Experts of a small language model.
Size: 12 layers, width 96, 7.13M parameters.
Training: a variant of Muon for the experts, 440M tokens, 3354 steps.
Below are experts of layer 3 (counted from 0) of a mixture-of-experts language model. Rows are named gate (a neuron's input weights, with its number), up (a neuron's input weights, with its number), down (a neuron's output weights, with its number) and show model dimensions 0-95. Each number is 200 + 40 x the weight over its row's rms, rounded and kept within 0 to 999.
Before each expert's rows: "comes before" lists some tokens at least twice as common just after its tokens as in all text; "gets" lists some tokens that make up at least twice as much of what it gets as of all text. This comes from a sample of Wikipedia text that the model never trained on. Tokens count by the router's weight.

# expert 11
comes before: " |", " ", " \"", ")", "N", " R"
gets: "|", " |", " in", "%", " —", "N"
gate0,149,165,154,211,172,244,200,201,279,193,187,271,247,168,131,237,211,189,261,201,175,155,222,208,216,204,159,157,151,179,196,194,171,224,191,160,235,184,194,146,195,172,199,237,272,169,240,131,216,293,261,264,162,121,211,136,210,207,192,278,113,215,229,173,192,225,235,144,195,195,221,253,200,202,192,238,172,206,174,278,218,197,228,213,262,242,200,147,256,236,242,183,276,218,150,165
up0,178,226,250,138,221,179,188,181,205,177,201,191,164,209,206,183,288,213,203,220,207,208,170,244,256,210,198,214,291,214,230,137,160,130,236,252,206,244,190,203,196,214,167,207,231,171,178,272,214,179,172,191,292,123,209,203,252,196,143,194,252,186,270,209,195,152,127,219,268,223,261,255,169,169,205,246,153,182,260,168,154,227,156,158,186,197,158,254,267,157,186,167,108,142,187,179
down0,185,140,176,255,189,261,158,281,296,211,219,174,227,227,272,216,153,153,169,191,144,185,203,265,195,255,224,254,177,176,180,186,228,246,134,178,198,165,168,263,181,174,226,166,158,228,154,188,241,249,131,152,220,187,210,271,183,138,288,212,209,179,113,179,239,246,212,194,187,227,171,165,177,252,168,225,308,200,218,194,215,187,185,208,180,180,229,213,180,207,209,182,128,152,217,239
gate1,157,194,275,222,168,185,178,216,181,195,147,215,217,224,195,191,212,122,304,199,178,149,266,274,211,163,133,210,153,250,207,243,201,212,181,175,149,184,191,266,210,150,210,252,222,150,270,175,206,161,240,292,183,148,148,215,188,215,209,239,163,200,126,127,221,205,186,166,195,244,251,205,218,139,228,196,227,177,193,193,219,203,155,189,169,144,157,162,174,188,85,232,184,153,174,163
up1,203,181,237,179,145,209,188,269,234,186,193,188,187,142,163,205,118,139,277,232,154,146,228,226,302,180,208,259,213,276,188,160,225,238,186,158,200,164,256,194,213,142,107,229,128,143,223,133,218,179,231,271,231,212,199,187,191,232,153,138,199,217,206,238,241,160,187,215,162,220,159,270,207,199,185,194,210,214,233,169,177,223,142,233,153,196,196,220,193,146,237,224,133,151,267,208
down1,164,171,247,265,198,214,224,215,249,206,222,189,192,206,212,158,222,179,228,181,170,154,159,278,165,202,149,190,87,163,237,234,247,187,220,174,225,162,242,264,197,187,181,114,164,216,243,205,197,203,252,191,231,167,153,192,147,250,215,195,215,163,259,263,178,224,246,183,205,142,214,249,118,136,197,188,287,161,169,160,203,186,230,211,167,113,256,205,277,153,185,187,215,258,255,177
gate2,174,147,241,181,231,203,278,230,230,221,249,190,178,189,182,211,258,161,279,142,183,233,213,159,188,232,137,192,114,142,227,249,236,190,154,156,226,204,172,115,201,212,239,236,226,259,227,193,218,151,248,113,197,164,139,236,197,193,238,244,229,203,236,225,140,204,227,251,207,135,160,169,231,191,212,142,219,150,170,186,215,192,250,151,246,118,206,134,153,190,233,169,229,269,208,186
up2,162,139,162,201,252,180,293,266,260,202,251,210,152,167,137,215,195,152,245,184,159,222,279,177,144,231,126,247,233,192,243,188,226,191,178,159,238,237,259,173,259,152,221,228,238,230,272,206,185,257,216,152,186,191,135,244,275,224,166,194,171,207,231,196,151,190,275,217,213,223,150,188,194,199,218,217,255,271,212,181,231,228,188,166,187,124,239,138,175,172,210,132,233,206,201,206
down2,199,146,184,244,190,194,309,233,223,168,219,155,135,202,290,179,256,223,184,197,234,151,194,194,126,220,245,168,230,193,146,202,180,215,256,173,137,224,236,209,163,234,191,217,223,231,230,176,248,204,226,288,220,290,264,200,200,212,211,186,130,207,216,186,163,152,172,206,178,211,271,167,204,209,172,197,110,210,183,206,257,115,261,188,256,156,181,200,199,164,160,222,190,143,128,182
gate3,171,173,242,206,235,219,209,227,154,120,170,192,170,195,209,231,186,240,184,195,184,239,218,199,257,237,203,195,113,207,135,154,147,208,223,206,240,182,213,278,173,219,216,187,102,220,206,120,233,156,200,146,121,220,213,209,183,184,119,192,159,281,209,156,162,224,172,166,159,252,186,254,203,200,179,178,268,183,187,211,236,151,258,158,196,233,283,119,245,173,138,186,228,176,260,163
up3,122,175,227,184,268,168,223,243,182,218,140,245,178,155,153,204,220,172,172,216,178,195,203,185,286,173,266,224,210,198,188,115,237,163,247,201,197,179,160,147,203,178,129,237,244,213,226,128,234,208,222,172,177,178,274,164,209,214,217,74,214,190,175,220,222,242,201,87,182,187,195,158,168,189,153,161,129,236,175,214,219,159,175,135,177,183,165,159,218,156,181,267,182,193,143,204
down3,164,228,152,147,221,202,198,190,179,264,148,171,243,190,176,187,193,159,92,279,201,235,166,215,185,283,242,215,204,176,283,208,224,189,251,212,202,250,219,257,188,180,273,234,220,205,179,163,173,171,196,179,170,179,163,208,169,281,227,255,247,197,223,209,155,196,243,203,192,198,291,172,271,165,227,211,135,173,190,185,172,148,233,216,260,190,222,193,309,199,183,161,250,136,147,170
gate4,173,169,230,245,143,280,305,204,182,248,220,187,169,245,166,212,179,125,162,206,226,190,201,212,249,182,160,194,248,219,238,174,218,164,227,232,246,187,213,254,195,163,231,199,133,211,170,151,240,230,211,193,183,166,175,158,235,208,234,227,145,167,147,160,160,244,243,195,228,226,208,190,133,291,138,225,181,324,147,189,236,221,160,215,255,203,237,235,122,158,213,194,176,195,133,176
up4,141,102,200,218,168,284,216,188,174,179,211,204,207,193,165,204,207,174,168,141,186,93,235,234,213,130,84,217,197,162,269,219,269,156,185,244,215,224,212,259,154,239,262,211,240,236,255,189,159,158,187,212,195,283,145,180,141,167,219,220,212,208,175,147,229,226,220,206,191,178,198,182,180,210,126,221,196,280,216,216,203,197,237,187,267,213,240,192,160,223,156,243,204,235,255,217
down4,138,182,248,220,232,230,199,217,163,175,222,102,203,64,168,197,179,179,162,153,181,178,168,205,162,214,173,177,245,225,183,152,176,186,303,215,196,186,163,165,251,177,184,155,219,196,176,199,202,198,259,185,256,229,126,150,235,139,258,161,138,210,174,270,206,203,185,220,189,225,228,200,228,216,244,157,234,213,216,275,224,182,163,127,174,228,193,229,127,231,126,223,124,190,212,203
gate5,160,240,226,257,142,262,141,245,228,219,191,191,164,206,177,265,131,164,184,140,210,170,191,206,168,216,151,194,231,195,183,157,257,212,170,162,153,280,230,159,280,202,151,208,222,162,176,186,217,234,202,139,145,125,219,220,251,178,244,275,283,188,150,180,188,188,237,201,194,144,198,210,150,125,206,264,231,214,154,161,180,177,240,279,210,192,214,184,208,172,129,175,268,214,200,248
up5,208,269,290,219,129,89,233,260,195,229,197,174,155,199,218,222,219,185,235,243,206,147,232,244,173,213,200,229,194,242,167,229,246,199,244,207,280,241,274,307,241,141,171,200,183,143,253,202,220,275,213,164,240,191,216,183,250,237,173,204,252,202,190,148,167,212,152,241,128,231,185,258,211,190,239,201,212,238,120,203,226,173,202,264,168,201,250,188,191,164,176,185,199,223,222,232
down5,235,184,169,212,263,195,215,182,236,220,174,219,193,117,236,273,179,220,226,224,137,159,178,166,211,212,270,194,190,222,212,190,219,153,140,229,228,141,158,206,184,243,286,208,261,252,296,228,209,159,209,148,212,197,236,134,224,215,172,176,256,198,199,138,169,163,181,200,124,207,225,257,200,207,168,150,178,180,173,170,186,221,239,258,178,265,241,132,256,195,117,222,212,213,239,294
gate6,158,216,174,231,196,238,104,183,196,204,194,206,193,225,191,201,210,208,217,191,217,236,240,211,232,200,152,233,162,196,98,232,173,161,214,205,136,282,206,176,269,139,206,224,225,204,209,154,301,297,202,197,219,212,216,228,125,254,131,224,172,195,214,118,230,206,234,181,122,208,158,170,206,165,154,149,160,171,186,220,144,195,163,201,191,132,265,150,196,203,172,165,294,202,163,197
up6,192,129,116,186,146,230,253,175,198,191,161,133,220,209,224,184,164,189,190,143,198,170,200,203,162,168,179,205,216,212,198,97,179,188,199,143,189,197,206,267,150,249,217,150,112,151,195,215,188,165,193,192,97,278,171,220,216,109,175,238,181,233,148,224,179,265,268,236,210,171,229,215,251,224,228,201,134,268,214,227,246,235,194,226,183,206,147,206,233,186,268,219,208,215,259,243
down6,276,201,145,148,225,173,235,343,228,233,179,263,157,220,193,161,204,173,176,239,173,146,195,210,194,223,232,242,214,212,239,191,219,174,154,238,199,193,187,170,212,173,164,192,228,165,241,200,287,222,232,202,197,145,237,210,202,227,171,194,210,225,207,226,192,215,148,124,189,189,163,184,181,119,142,116,265,140,250,219,237,180,189,227,178,133,280,199,211,148,250,136,156,228,231,254
gate7,197,224,252,212,247,211,282,290,196,183,239,116,194,242,250,184,198,197,128,212,190,220,242,262,197,95,184,211,208,165,213,190,184,210,273,196,231,218,152,189,170,170,229,254,122,171,272,128,253,218,185,183,160,241,228,240,167,236,206,195,150,181,204,262,195,172,193,119,243,171,180,189,220,167,216,201,140,213,148,127,197,193,186,137,217,153,188,181,214,206,240,226,168,196,125,263
up7,198,218,262,154,176,252,247,271,173,219,196,210,255,254,96,171,195,162,175,180,123,248,199,188,155,146,101,145,159,211,212,244,146,202,200,151,202,243,246,186,189,155,146,219,166,189,188,175,160,255,196,192,136,212,281,212,263,218,206,142,156,227,205,219,184,154,235,138,186,178,244,175,209,249,244,161,164,190,162,137,121,191,207,179,185,219,179,177,114,226,219,233,201,209,165,203
down7,180,159,269,268,180,170,222,231,199,221,220,218,189,209,139,179,228,125,177,262,189,204,174,210,201,206,159,165,198,153,201,188,171,260,204,232,220,185,219,135,161,198,153,172,183,183,133,144,252,221,135,262,179,189,86,155,237,247,157,129,69,179,200,217,167,221,199,200,136,172,163,198,198,146,201,238,225,224,225,233,275,158,199,192,122,271,224,196,183,194,214,170,201,240,223,215
gate8,157,217,192,174,185,256,229,203,197,215,157,203,289,168,191,205,224,92,233,232,182,207,211,147,305,213,102,214,151,193,192,171,212,257,233,216,230,231,264,146,249,195,235,228,222,242,208,88,207,205,245,184,213,193,159,179,209,194,210,198,178,208,251,229,201,175,222,228,171,177,215,163,227,200,222,210,167,197,178,143,208,196,184,245,279,207,250,131,214,91,252,179,233,266,138,189
up8,187,149,147,206,269,91,166,197,218,126,226,171,206,175,211,207,186,224,194,208,229,197,189,192,153,236,200,246,239,210,238,176,257,231,278,226,174,232,245,142,215,232,143,133,222,233,189,243,224,213,152,230,163,167,163,241,177,199,277,213,208,142,157,236,181,146,168,214,231,179,220,319,188,128,184,205,205,215,173,258,152,185,181,164,163,214,194,259,215,183,170,181,160,114,285,209
down8,202,215,116,167,182,184,188,131,232,256,207,213,167,237,213,142,257,271,199,234,240,149,243,186,177,181,195,182,157,180,196,175,236,167,167,201,150,163,167,199,111,155,243,223,250,197,122,193,199,156,130,160,235,166,268,207,213,240,210,185,252,205,196,134,158,156,107,231,189,169,114,207,175,224,135,190,201,278,191,167,193,213,236,206,131,244,143,187,203,160,232,247,148,196,227,230
gate9,162,177,229,144,160,228,264,231,231,190,209,247,216,164,211,169,198,136,247,261,154,170,203,192,228,213,167,230,146,195,250,129,203,182,234,206,167,186,203,135,175,174,220,217,229,172,226,99,209,169,159,188,199,253,174,191,249,200,137,298,242,270,212,170,152,204,234,222,179,180,178,172,223,222,165,125,204,247,117,186,211,128,218,205,219,202,170,120,222,187,238,219,296,271,161,236
up9,175,239,124,167,233,183,229,244,190,203,237,179,197,172,271,179,185,176,290,208,184,287,149,231,202,149,177,212,198,288,233,230,230,216,193,174,194,169,238,180,133,199,248,183,238,195,186,204,222,188,276,261,152,218,225,204,172,186,209,134,241,108,207,179,189,219,210,257,180,142,257,227,211,209,166,249,295,262,218,188,248,260,222,190,226,174,214,253,136,223,238,223,253,212,271,159
down9,222,145,200,233,182,222,212,251,208,175,265,151,257,168,109,247,169,184,192,227,120,178,159,271,100,189,209,186,201,153,217,217,215,202,211,157,249,135,255,201,195,160,155,161,203,196,236,213,120,187,205,226,204,260,149,264,168,153,229,176,110,190,258,194,225,196,173,300,148,200,122,232,224,142,199,187,209,189,172,223,180,201,181,169,204,207,235,220,131,194,170,209,245,209,239,152
gate10,156,194,201,209,168,219,237,212,165,184,128,229,222,308,147,133,126,166,208,186,192,211,177,202,172,198,158,249,209,213,127,222,222,237,213,138,203,189,225,231,263,250,247,268,218,255,196,174,203,195,236,148,179,144,193,201,222,78,213,184,265,295,170,195,170,186,192,171,196,112,185,219,185,194,205,222,215,191,163,248,224,161,205,215,132,180,244,109,181,202,208,254,241,163,209,168
up10,219,203,184,227,250,207,156,163,210,212,208,171,223,158,192,280,209,245,208,171,167,120,189,215,171,199,114,231,134,123,222,221,190,184,180,275,193,216,173,204,206,245,218,182,153,124,250,141,233,215,168,222,189,212,173,198,200,209,188,146,268,197,136,169,152,138,245,212,167,236,239,151,255,259,172,166,137,197,203,185,197,173,242,100,237,163,170,290,167,271,183,229,175,208,211,131
down10,198,274,198,146,278,193,160,233,201,187,219,251,173,198,142,186,155,244,229,227,196,176,211,263,183,227,230,180,169,147,192,226,276,260,201,175,172,148,194,225,211,165,191,196,168,164,193,231,250,162,192,197,246,201,155,167,237,197,249,158,152,233,159,177,208,142,245,277,206,212,117,160,182,169,162,154,247,237,181,220,189,235,219,297,185,142,262,180,221,126,190,135,191,101,260,178